config.toml
norm = "rmsnorm"
positions = "rope"
attn_scale = 0.125
parallel_block = false
init = "normal"
beta2 = 0.98
lr_head = 0.0112
decay_fraction = 0.349
decay_shape = "linear"
batch_tokens = 131072
doc_mask = true
Below are experts of layer 4 (counted from 0) of a mixture-of-experts language model. Rows are named down (a neuron's output weights, with its number) and show model dimensions 0-255. Each number is 500 + 25 x the weight over its row's rms, rounded and kept within 0 to 999. Numbers have three digits each.
Before each expert's rows: a language model's description of what the expert responds to. This comes from a sample of Wikipedia text that the model never trained on.

# expert 14
It responds to: Prepositions and clause-linking words after a verb or comma, such as as, with, after, during, against, replacing, coming on as a substitute.
down1:488488524500505440484515506535520488516552521519509480512488484505447495473494545485471500477522490481544485436542492502520487534555491473506490477476456472504494543504499463514535516499489528463482473506473473440488480510490489488515532492493507536539505469474490530469489513506492462489536433531501533509511470509526536516491500471503529531461508517479514471498535511483495453489531477498512477499491527504491487521484492499498506507519514512530517521505469500545524534486508462488509517474507522527517523496502485505467514492511575460473475499551447515498483451472515512504518508494498511499533463477446451503522497470496531499483485497511537516511484500474539554502496522490516509497499509548507472503512513516477503458513528485506524445517494519478486449540441541
down2:511508501471520505496476477454474524477475522514537495486474493498493516519507477451488502472524500516536462481503484489508500505506486484507557427518468465505452519465550514509468543469509494519483458498523464501500496484470525527509510458491509516521523470481504500535483539543479503460485548467518494543537502502477499503526447541506559559504492502468499503490528503519515515511486505514539503469494457472505482488461505523491554514486485480507542505465466539465476473514496512485477513469499540449504486527482469517514518417498478492502513513511513467489523500504443481480511519539504469500481503471500505481476527463506484527493486494530484522521522445463538535480507474520481525489541508525481468494537525463509508476472520510493458503533512500507498501478485512
down3:513484495478498534486515518510496565486496523495531501535487464515483509508496516469489462474538507532489455496490509438512554465471455503509496473499534483502482504516498502517538444452477532500510504520515538553479512526507534481468433513533472501505500484518518490495525512506500507488469477496483476542474458515500501483521499495497468518474514472522511475502471472503498474484519508455461512522472497497511510501476477500462558467435529516507522515498513490508538468491478463463517478537520530499496510488506532513486448557529513498511502510506527510518420484472565527490505480524504512512474496485537502472513523493465531507504541482527516503502550482495510482520507509477486453483460510500495531540515506471468520497503473507457567489501511482505511480532523502
down4:482506524493522543509503500496500483528504511475474547514469483504473483500494479487513523485535499516545509495465489506504492483496479473485475502527512502509450525516478510479491481446547470531491468499498498513447513497514515488527521478506511466532488439527481501528471520472525464477506556482508487523506480490479503520484476482491540551484517499470473494487473523457490492536480486462475462545557543521513488504512489510482488564448501470497490477542500481493482467481498500507509522530577472540499483485528503487471502551478525523514514479445466496460533496547476496502479491510500537488458490531510525504506501485506502541511485481479506500470487507460488510445489557486519500506547467534460520534451443482483486464479517497473510500496471477524480490494523507
down5:514528476534508491538503487470508516481479528492503508465527546518504489525583506467476498486544511519482490497503492515511557512526461466460488489498530428475494471445490490480471500480489492499526508483538534535448495509457486501511469509489536494532500433511504511517489538508543513503467466537514502505506507510495470502520484508489478472482505532481513526534491552481494480524504498527549509507480482513500513482503490483513462559501480494547518493524518501514463571519529495459477511494503467492499538500500484543471486485511534527520516545489557540496482476505523529501502513483517503515518501518475497511484499536437490546491470461510502536498536501506486520502545504503493508457506495488506502520463565526517514474517510511524511499515526498508472494449515524

# expert 13
It responds to: A standalone space token before a year, date or number, usually after from, in office, or a table pipe, as in from 1886.
down1:502524495480493442497509468496508554532535509497544518469475471475475497515508468463510506460467505524540467509494529530493476471505514494499486491463498486492523528503447478505507517523474491508473469501554502529509461518539500531465484508480486520487484471483492541510481467511463533493471502492526508504491493537493516501520518560474509520494492515512440510488518512515503448525542551483493542483514508493496464505484498484465483458502527499485520496477473458476464472517512474517536502480455500466488512469443489515494525524465484514476518498488488514486509493471511566516508452485474482478547474509532525529548509513507532492488546504469495505515436479511496534532453509509517487557513492494459458446501518532492526489539550502486504507483483497519476495485484495
down2:509483477457526498486483493492527513462476509476516483513499477501502506541436517504488495529510469552500483504513514481547495495499506463499511503530516510524544506490509518446492524464496502539496471468463567533489474500463483497499516504498482525489488542531552509500481510534505512483442499485511503548476489504514493497485546485517493484548447503496500464488485492507528484520496496507486516517482538541521480510507462504494509508473484474534530539529507499484423482468468440508485506499499488463488528490509476483494474505494465519458472502485427488539520538482510543464514522510494526527521470467497548532496456500460527531541495492502466472514491462478498504488461488525516538527518502530551506491502509480488541477481501485550504527519474463504490483481510535
down3:516457493459481501525516514515481453455518512507483540437475474510446488477500503496471518515458493471531516477530515451528528519555495453512467486528516485525481531479540501479512493494486528462501488532538485518483496511501499487528503487467513496498517492490482525501513463490507525502487512489512459489489470548491505471518508455431544506522523485471474477501513535495472499499487538493474499535577512496500536441488494508499477472488497511532475496535507518496508496467552503524503498503535543534502510491491489480521516484528507498528466449522503529460465487504499514539551494473497507533522506513542509473499473531523514500535508492496446543472507506485502542492546524472530469530497531453496522552511518472542489493516484480496497495484499466538484487509496523
down4:511539499504492491492484463480495489476497518503521493472454460495472471534505474468493509493518466533467488485479537504546470513525480559455508478449539506486526486483521527525490468486513484545541487520522540513452480462496497488481512480480493516500444512450498506520513468465522525514506456464501510481501506490514493507457490475497481459460545493505502514505478528487484523490503515498476459523511506513483548471449515560528490477537569525520498456523494475511474465495481453535497482511488530513498494451548521520539435505483491518512533496505509467474485520485512487570511512495532485553477497470485491496547517508486519553472480474497512498506517486496499526486480469496518504478489492522480557505487494469516480507510487484490501491539499480491535490522519525
down5:500503509511497496477473548484486503541466490456493490511514495521527490506460522470487511457497474516553538532502494494496513499530467492489472520505517516506490429555518543520485535489498499530492504518484505480490535515482515517460432495466480483530497519486530506473513531513464494492531534488482492450473510480472462479501561508531448517455511542511484519501459507498527550488478520511501513512498499533534524507511429487559493521503507527514471496489502501464499507530504467507552509499482528512487464484523545510481442524495487510513519464538522506454525483524505502500529477469501540471502525497535523507501531493503473490466479455510467519438501500493537498529503514517502543485469452534458514494524501497505487475514506482510476556469515509488505501491508504

# expert 9
It responds to: Word pieces containing g, such as Done(g)al, be(g)inning, Jud(g)es, Mich(ig)an, plus some digit chunks inside long numbers.
down1:498504491489491501534502476545497455504523481493505512467473494483514447500473470467547494497510484528473472540560457496514528492521481487500445484531511506513490510523518525531506555501503519485476509464513498514483490475476522482500538509512488500507523521511500520536493511516491452520498448492520537492499522490500491549483540481472468470509510538475523476524496515524524485526501514460510510483548483481493466503466527489529502495473487459534546469491508476423474522489467468512422501486480458467494480518469464536511530471510497467504480487496537490488469517482507504490518506457478442467532481498494500502523524540509512492466500508453488472515569496532513511521511470502497540517500535479507511485518493511482504503526493494452505448501457453507522485463465498
down2:441526472519500526535472515534490527489461514491471485524520515470511532468457530504484506515490543481493504507520530476503473502508492507518520472475507520547507527468486480477474499524479517515480501517528511501527490483566483494470469484453522546507491475502557495472489522475489468495526505532533500509518504490494535499548494509480485462480510470465478475517505451506511451521487541503481490487553458517512512538481496558480535498473497527526485512511478495525499542511489470489537492512545502453489519500489520539475518470536535536496498522451520508482508504506514473559532468485500465469527495487487481537459498539531491522491496493516492471490518478468459466467508452511479524472480527528483462496492519498495504534529476483476483509451483519501491485446446509
down3:547489541529462459432479489502520509485532472483451495473487482510512491442526524517545526508492482499512539501495502482527454513515495502485483514510532531467528484525521516504503486501465505474516504505464504496475491510528521510502527479497530559486520492508453412512466460547508518531552496451489486502478481499497522500513528459521499507524529469522445543505488496506524513537481472483468469520501481497565494499561523455528516523475497432479535492463492512482524462477522538487537510504505476498467538512501480516488529461501461517483530520526514515460490500475466512511462471527500480471483477485490490505518452482539518501528494494509453485516477481472504526502517519496507466488506515536494503526526486496496519490519488512502516495500515462516495494481521495
down4:494488484496509493554500554502498508518457536463491513521503470509457479517539537527468501484482501510533518485479510502504481525474537492478468463511513485468531486530508545543500527477480486505547485467503520458530504481521483485502474476529499496479528462495439511515484529481495484511531474515493502492515505449500508474525520464507528511529526487487534547477477514508506546499499533542485500496534494451519487499478475522489515535534502486468544494503435510527531502493547483529482493439463518486454538501505503525524506455476492480527495508505548498527455499508507472449525495488516480482538483478527482494463514486529476513457432491496477555502552508521494486533471517517511463502522518481509503456488493488524529523489490509495497436505524513491506532489491477
down5:533523494512476493500527511536480442467494533527501478506501505512517472496477466528501473494471499506538498461496523522493478481507501516490493506500459542485543541480544451511487559507448511557479520505482479492545502523488473513517522510481489479514504448490491519508537437521521524511499482506471533503498488479501509485489450528470481485530480476533519538455465495461483502494521504490488489469527528507462482481502520501460458481485501479503472464508508483572530563497490472490485537487528550486483500509494515480489505475522498535498518475513536491494469542487476533504536519501553551512509464546532498474511506494537494497507520534484463472465517510475489520458503524522541443520476518480504489498472496480513527479496518465506531481502489537500497454506467501

# expert 11
It responds to: Common function words in running prose: was, is, were, to, be, been, his, their, especially in passive forms like having been loaded.
down1:500540493441502520503489515542532501490527497463521485524527529526493485465487514460528483526520562491512559502527509498523558507547474502500496525519518523488502498503500515489544497478544511504492480513514496502497490519476460523510502493476471480514493502491544507512525432458509486506533473532495469458486478495514503465517535498509461480461531514517497496543486463578460513530502481460501454528451509524479509496524513455492474528522500536491465487473509525478515501483494480484501502519522488536523528503493488510481502551479479493506522516430511527532520491500531519457466486525500509503473475495468494499456473498504532519533498494529502465520508561519510517473494492446504499493533471492485470524503455478499525515496524506493550466473519458518523485478462491
down2:552493481552490474559493478494487515512470509504518501451477487468520484502550472566508523517497523467494501471497507523524499444509490478465492486449507495499490497477494535507468546462492490512467459518496459531471505496450473544490497517498463494511521500560487531461498535514513504477506560518490517480489493482519467493473484483516479500482531468479468502510452492498491501515519512534471502450473490475479508581494469510496486494551487540481505539488512512513487529496505498503508563486496486454510498495486515489471456520509497482522430481486485510478474479515503468533519514500518461464537529469514473483518542470507515495489512469530531485440521506496506523479484510501506511500516520524546517478490508511495520475490458479543489491511509538507491514539518517
down3:528540507520479558536502544485508490527451520495502505464481452483492493485512467473525507482476479487498488489510539494464527455520502486488467517513492540506517455491517467519445468479493495487504494494472458528531517456505472458467500456517514493478511463560527454493487490525518496512502539503511479512515529513513523479495498488516480538471488523483503553441481493552477507512509488518508469507513477495496448478457478536492483570531431484482530473510497506521505485507484512525467465507506505541478504525471484494491539500549453473528482506481503573531528496487503531507491476471490489520491524515463524482516494490456460495516495480511478465495509477492477475521494454485491473505534491486505523502510476505495511463508495523519485513512493469496556450501500492
down4:473495518474474501471511491498456532481497503504446503527522489499523505492450523506518492477456509449511518543507503521474516509508512453506494508487506492483498528474516487498527575536469457497504536469476481488483475483595490495503490479486502498497456510473474477496492480509489470515527480523471514515507499483553495479521534477499475488510462513525521512551531516507468523514470486542512460478492477480478486514558486527541517487521523501459467530473502505506469471487497481509520530538486503512492519520471513495510529457501526495518535527529556533506505485495463472481498451476496528475477493495472474493554465463508493523490522508510470488511457510502481512506540490507510474483439503473465476455483469504499488473458487486487512522501489548508454565488512510
down5:492449451470502489461460504483501495481490488492459501481521502497504517536490475490525480464499551467466510527496484505515494559490485561524528511515512514494497470492524517507508585471485478475506491513468498492511463536507483505478460498524473491549486554444500496484483499499535487496521513487479542501530501482508509532524506493501492473479508517504504534509490485516487524494547493490481506464477509522517576472507497568560474484489465524500492520515486489491485523545523474517475508494485515514494519529509493487514557491509504526459499504555515474519497479491517472547456480477498484487517530492506506490480473471495469512541495490501514528519502469526470485491491477467507475478486501535492518491536532511550572513544496558516543502512490468508500503516456467

# expert 15
It responds to: Capitalized pieces of geographic and institutional names, such as United States, New York, South, University, Democrat, often in infobox fields.
down1:473479482483535546470500517459497531518506497471488509474501491470509508534498454532503483483498499487510495467479495500503432491469519498491496485508503502534491487528501443488495478492535540530455515507447497469477509471491542492487472510455486507454518512518500520537484507514513479524510475541517495470500469501517477491506475527463489481508512489506500490555468518495479516459510504475512478510539468483482504455500460540513454534459452493522485520518488495508487513538511478501516493552493529529511514515508517504479488513473531480470482486518502491479513487501450479515545542480508516530506534519464474464490534444490459506500459485492490493511497489496557528449509504496486506516546483487487438449485433460445525503489497515508487538508533461482458491542484509
down2:492537531512473497455513507498449530555531480551489504537479555476483496510500520473459441539541483510541532524475488468473509488443472525465567490479501510465519474491494508514524538443498493477482466482506499522515542517512529509508455512486521512489502507480461528517450478495460524503497525485530494488503502476488469486469497507519489545515525510513454502471490504494510501503501538485511515530459521521521526522481489497477524460474513511516475494503503519493500551472511518498468477480487471500506498442520520541521522502503479454525503516529476521503490560485451539480500508503507457521536542519499513457523515520502502501509484494501527498474456469528533528543511489484470527521514527522508487534496493465494520521481461512494496519480492500483464457511459486
down3:506524495491526510468458504513492471491505519505499467530486511517516493514477535477438508502516514475490499499506489463502525477492526523494457500512461504502488491516519518506463521462504525517491525503522510509455485549484470507483514541450520508501476464485512528469476464515487522493468497494491483437499530506510543522506429494523483511551539520491496521505482518494503466525520509529499480511527468521545469518484448506557536508522530442530546503492493505509509507491514509522476479487492499533472474538514479462519560522473535471471553531498489535522494495516490499503528536545527463522463510517486496531490491493503544549506435517473503527506472493490520518478481448521529497481467539501504519524493496476463501479517475467489455470461489478477458498476474512
down4:510443517522484449495543471513491537520516459497500509530472474512483519512498527505522479502509524491530495493498534490504487512502526484476472473485541460516484533538486531484563507531489527485467472495558467538492468510500499496484477456461569513530528486478515523545517525495501485501486500473492562530525501481513474509489470534527501548547477498498491478556504510534477509470490464484523528501493536487528444512471557519487487536526522498527481495500473537461525511490453498500474490509474498479506524488520521489473548481448542530508534464464506499485533495458505484516511477515517483530515475475526475481487542500464516519468457477505460536481496495519490518537514551510495507479507507515500494493493497512464464470477536496519529483496501506516497474482491522
down5:488483452404523500520528512512531480520500435448478469538481486502508503514478516565510527522479494515486503497514461533533529494459501549488536532518476452489498449478531495500505495485462486495473440504467511522520492496525500519504513507526488463471481513484487485501460463513509509490526512503475569497465514468507510538505472533494530507520502498447511485516452474472489537509487504541509518468481486509520464506491493474493456530471483535500495452488452479507505481526482496465494504486527512446516510545491527478492500487518432551533486523485478470498506509494519514518497510486477516504513500502504518499512491532461469512479491496500488531480491492489519513516495494500535531490490511508480449516528450477454475521517453493463514489516503502525481469490479510

# expert 23
It responds to: Table row endings and separator rows (|---|---|), plus name-initial capitals like J, O, A, E, as in Evans and Elementary.
down1:492503474468465468472513492479484470441494514513506494469474508483465516522513516538535483450458502507483490528492490528478526499500489503460524533482531552459451510466482444525498522476452500513520523494539498512505495476460479524485516500550494495475466513464475540512535517504464530502479549504480505450498515506536501479468491497470485520477518514529501490499500497502487532484503467426487507475559502502501523464521501529465480536503505495453484501476512471489516558454512515520508489513487479519501516518487480546518503464473545492465462490524490541518476457504514487503478546504490486490479502507518493538489526514484489572510494511520485516524495483503466508496470521426519447495528496487504509529478487456485501526510505485478519494459490545495494495511531480
down2:466485481504496500507500516502482504491518490517491488485503471452494514487507496518494478456489524476521516500550533461505520500503522488520477483531472539525469508465522510417439541438552495525449496509512527477525466518510485477530468529497475499458502492471492475507506508507535502481443529542504466493504486502475517494509487493467529513495514478490472484468485556490512454511547471513522488500487535491500518497492505487495482487488522512492523486536492485496465498485511459467550493486510526498506475527471541511463513530543515493505512467443519516475551480472502463490492524500490492548520525512490451502497519512475539537473511482559536528508508511508482519488496493465502493545473534514479458505492481503466535533472505467465474525466547454490517486508467526
down3:502460478492541487462462521455540508508447502502474590493478505515509519492536519466508473527499487510495473500505481493537493517524471522468515496490482515439474428462508513531502499477525486511475531481517503492503501546466530503505503531496491512494500600494467509472484470515535538500510501529513514481487504463496504469536501492462462499498465484498486500552522485490452519495485479472492485514508511497487468468498492534484504511496509505479464516522534488505494466530484487513500467530529506523490501525507489493448539503498498488549523457497483495501441501489476452523517459475482492482498482467550451521462519522522477486508504502544502503455507540531541519468488469532486498503473496530526473482506468496491507469466509471517522508490488507477497516528473527
down4:517495512548512482514492459515447456510485531541479492512513513512494527515511501497496482522494492487519502504489510495494507484503476465468490544536509487499488509515495500540502519505498460442519495517453489490475510453549520522506470482551522543506489549494472568481506473494522519507515523483514508465501561510500549502491482463525476461438502483469486500521526459457486526486522476495486492527556557471491506470522541514474501503540496499504524508500503484475528515495481477448482508485546504502463524495495498509492481551469489483523506495484511565496528473482470512458472469484530526501455480494531520479478469492528518487515535527483512482488483490513522472533505486468497501463458506472480481516493494523502512495480513488436473448530471534511471484536523520
down5:514513523473484494463481473465489456504491522538531503483477511493508518485548542469531508502498530529484462517509503507488527480435497537535520531478477552484478456483444482542507552524510458479514513520548496521444501530478463471517516510485523454484453506454495508491521492517514508496438511505485475488509496484487488540457518501515520523474481495484490562509511472471489491455477491506503550452491520510506479476533447494549478516513516491462482540463513493491488456533488510508474458514484508458489482513516473508505496468457520511489506499538476539496477498463506495488484487455500483527513507495515501444487453504463518475505504507496525484462490498506502475523493488523486497494491496523505570503499484550490501468499505526512506551508533489514473514500469500

# expert 7
It responds to: Consonant pieces inside words and foreign names, mostly t, as in Cel(t)ics, Tel(t)ow, sound(t)rack, plus cont, ret, int starts.
down1:482498542493481502466509534517480477494524455479473532491521546542491448529491516532473457492510469556500541498477494444492548501523518486455513464525532476509466527474484504524503496495503571522508495475469488515509511511460497491487501499464518536515467547489496492535469506443505503492483457514485508514511505455518509536499503473517450495478490533516498463503503488522548500483491466496456478532509482473499507484501495505463464510506492507481504471455523507553503546513494506547510555488524492505487503541469488515459500546512498493503452518495499531475474511451478523518506481493499512526510462480517524487493470562515526467499527454506482525496500493498505476492549513518530525515516512498487490514522544474520496526522519519446476494552523535530490500498496496
down2:498446446461449528469494551478517517521502505492503452468496495515496464503491528499470489526546470497507508483485492493496516497472530518487493530505487488510535518554501535515481483521517507465504513474492531492505502473478533478489516432496490549489502512497536498521493507504476505519548510494521518530492493439490461513490499469501495480483542509491478520458470470528455484497457512530477508511492495485485498529510492506484525507490492460492518510498489520493512504483540498507500504439489518495462498512510492475457509499492500495527496491490482505502504481503468445515545466475497543520535445466507483534494463558491536501519458459579495494550532482507515503475515513468499525528465474479448451519467512522505484536509489533490470479520483553508528475520477461
down3:512462522523453455515493521497500489516460472471510492473537536500504479454508479561480555519489466511469519487527504523472462525469539538471460514479493427454472475495484497483492530515543500521509494482473514510504495547539488540529512469493487512466486523496486545480546530461502501505471468477513524484517503475505482463492481514463488506498498523506551487499496484530540476507514529511505501542461500504542520486490496527452500461511488494468540516525522467514499511468497476515431489484459485501538504464481491507502518496486477538494505499479499463483471481515507506452528523493512513479519544551514502509467500527484517494439465442441533499473518503473535519514485497517510492494491514507484492477492514477495475496517516481497515500486523515490543464542492522
down4:557552508471525493542525496425536474482523524470468498478469479504511547475507486522528511449493479485477521492475468492510482463486468483486461487517470542526483499528488478488479522466514520463502495486503506504522484508480496525525469471496478511500512491512492515489505464512487479478446467473538483477479493475526450467472490487507507498480527517504483516504508500523467519517510495489517489503538462484504515509515500498498488488515494476510493513510503488528480541447520487495544473467475486497497514490486538484482531500448551475522497516539512493567461448480491522546486485504457495491498470487478501509485513536455525436495520498543478424472470517553488504493509504476496507545519504510518547524446490482555525521493473484493481480492510518468494503485535482
down5:513508521493519473545518470470488501547491508457516496485524534485517496508470502491505506523495520499516470516520490492517497480554494518502492541476517511528488529519511463536461509429526501483499511548518465467465477543525491515468526519520523500518536498495482454482523492482521506527487496506465463544549485470442497476452535459513501486507496510507509494474530480558459557438459475539513497504532497457492475488478494498521522564471500492477517499510500504545500420532501522503463516464534528523512511517486539514513494473484488495491481542453523525464509520498519510520479485512498536519533496504511536505475466493506480482488495483492502518552494498472517509499484488478517480481468495503494481473500477514496525489470477496514483553529509451462532494505533515

# expert 22
It responds to: Derivational word endings such as ical, ary, al, ity, ful, ing completing adjectives or nouns, as in biological, practical, legendary, informal.
down1:539548519496541507559479510501461495505507495565483496515454488498491497522496486487508504517517530500534534481491523499483530539498482538475490521502494505495451535503518546488499471479450491507517509482513442512475499480510531508527493528509501496465489499503507489495526492481454507515522479485469521509468474486519523526485494540514468464509510522524454479514504541476537468529493516466503460500487539513523509518527482507471514494483464504475530482509496491538481520543516503523482475517489464483492487524474498524495546439478487571504500513531528497524490467498463510496500486550497480483503485499497514492556500456508516534478457528545501501517471498458511490511508524533531513498518532510471457507445558488510492539489480527464453524494461536435523519501526500
down2:510502490464496443459519470519480487525499497480485528492522491441489484507497482536504543518483487509470460477509457492489512468481522497466478537510488500515524512503491524546527569518551510525527463531499479491480488480536462498506498464460508513506549491476500547519495478529528492469497517472431529485498450537533477494485499490489533518500542519513520472498491508493499488483510480504542478483510467522534501483501497502496544474497507491505522498495494470481529498466474513480500481524485513493503514524487471472515503481507528496508498504446505472527520536478505505479515486551527493529499522501436426518534461482471505498483534495522469484502533505503476534519534521503490503523516522544529465449528473506468464484451473467494525537477495455496476503458528538
down3:515472517487530498518487504484480462521473541559510516524489505535495505494514546483525550433476525521502478501496539561481514533482495485504512533529515546527511491515503550503505522450504483511501441513511502504508518499532516474512521508560500530486518509495530470492487489483489493494529481497500538456507491491513484486495543482516492483449508468468453498502527549513546506495513498456505519498527484515493474479519495555543485487504447511476496513477497532496485500512508477465492524484477489543485554500485481520489521461476446490470464477497523474476475462528511458470476494473481488511483517473512551504514510501484497471543511472510463488494461525528534462501501502492524550532524467474489508506484452516490516518465508574519488489505494537515491490487534520
down4:487538518494478482435515490481500516492487454474502487524503562507503521474507478490511488511481510527519537470540476519486528510484518477528472519530485508501476502513523497536545479495530505532477480488488513531535461529486502515492475484457503521527511477535491484530491484498456531499488535524511537515476531481521498490498515464452498538493483503469518462456471515468512534505506521543497526518513521529566511502573496498463495496545517454509489518492509535507528516489533502509466473530489512459433509508485534523538504509521489511486447466521465527506523513521522497512527514485519490521490475509496488578458478491510506481454519519527451510503506480492513494491504499520501517522495547546485502503550502492480474458537536481524547483496514454488513504495483539
down5:504520464460449561510530520489500528525488476487508561511525497499484536544492512497465523540490502491487486526534514485502510532499510548490492521482493490537531489493524495512564401483470492547496526471536495494523509509495524494531490489502502506502484438512491510498496530482495521491469470496521534484500537463509541511500546502551446527481467511496489499466525489479542467499495497484465464509511524518544468499493484486471499489514478468488536518497502456537484484494517476495505459494506515452536498479495489505502471520484497487487489534483478541512483524487489489478537450522473498506478520517518494495526526470535509532453489508529480453489495480465504545522482520542485517519512498468524497500506481477453485485517467513437491498543484472478490529523502471

# expert 2
It responds to: The prepositions of, on, in, from, for, between, and table pipes, equals signs and list dashes, as in Residents of, House of, place of birth.
down1:506501491513518512492474476468498441485510483493496490500496491454486520462546542532478481535483515468512481495514526498518514493506494511500465492518508510499493489498498500567466449518499497496522541490476457513489522538496464498515461550483495487555532422498471491517513523490527527475498491511505512476533516533513502510508463480502498525472485503493493480454528486489561473513474506511519505490493508519505471455538541540498512449541491471534486522501472487542477500502531521524473532503523542578501484502522502539461515494523496469513531471527480445498501485506509521518521500531506521518466514499497530446485469502555531490542555491520509501502498487518514503518514479492446517527487510474485518510483467478491507511536527516514505490517535484495514567490550472
down2:517503476510507529505549493489498492543473504506494504467458553540478545518487509511564515476462521521458481515505487528517499467480515519486527501540483498485532511501535537529482409463466490467450487459516481512494492529519511476491489470476524502503492527512551486503488504525466442520538481478476503561523518509509492471483491543518494487505476514477508526474445540561498521539514476521522461483505462520490506509486512500480480465471458478504522478497487490520513465427447485506478514529504480543470520505498530520475497515501486543546483518473518520516530479507492467512490476505460527470522485504518497515492490490492519564536523502544519500492531508487470527501477523498487495479496516508498514517496499484503488524522499478500531540518499517452505506482502507
down3:505482511508532502523484531542537512498490467481470497539450476473467487510504474499501505442487501490507487476478511478481491501469499471493538516500536471488555530503454497514520412469468525489517522495514544521552505471494514513496508509496508525555521506517496484500494555528469465444516491508520492481514468523523506463514542499438512473503445453507506512520453469511482472472509487489490494501535550518494505489491539486513457491522460466531552485543481479477491485496554516506514492485520501510486435466478513484462490495488511506459460460485505535512483523508508476498509495463513469507466490509479496512505522472516456483505517530494470519520519474482489492489530499492465518525537506515536517466527467488507499506493489479518516482515540532444489527499503502
down4:464480517489489516495465485528473545513428480526475471503493481509510469526472524549516499458451532483508519498520498516513517510492503513487505465497510539503471484503489497464495448511473485480468537473498491508480534488515466526520472507485460512522525502494491489471533491505475520509507482492465502523502478525512492516555469476484501499503477435488493531477489524488527459492502488472484479522550528487496484495463525478499466473493506484493506529536508516527519484478458513500477498502497495492505483503519493473470518508437498450504489509460497533513462521510515515532522531456466456487500486513504571493506488505527468517483525500465584461483522525464506466463513513526517499465498507446485440531501490524519486493486555514538472517550466509523516543487486498
down5:548508477496510525538448482506465509524488507452492488495513496531506499465520531526501483509493517484485503522463509527488560446512541497432517502516507494495470490501514526501469482480472478516470510489492495478514519520512475526524531516494466479517514461509491508510515500465508472512533469428473508486481512516517481518471488517535487479467483524488503511528493483488474454518522581487501467466501514561507479501510542504488489548500532457493525487485513455495500487527492437533513520487502521513514508530464523466476471470480535504526541482479523503472517502506485509506458435489486509494450492458505524496519503482490533522495463550485476490520492495537478479545455487491489514473515502491517498525529529536479505512518501509545533463543508489515482511471507447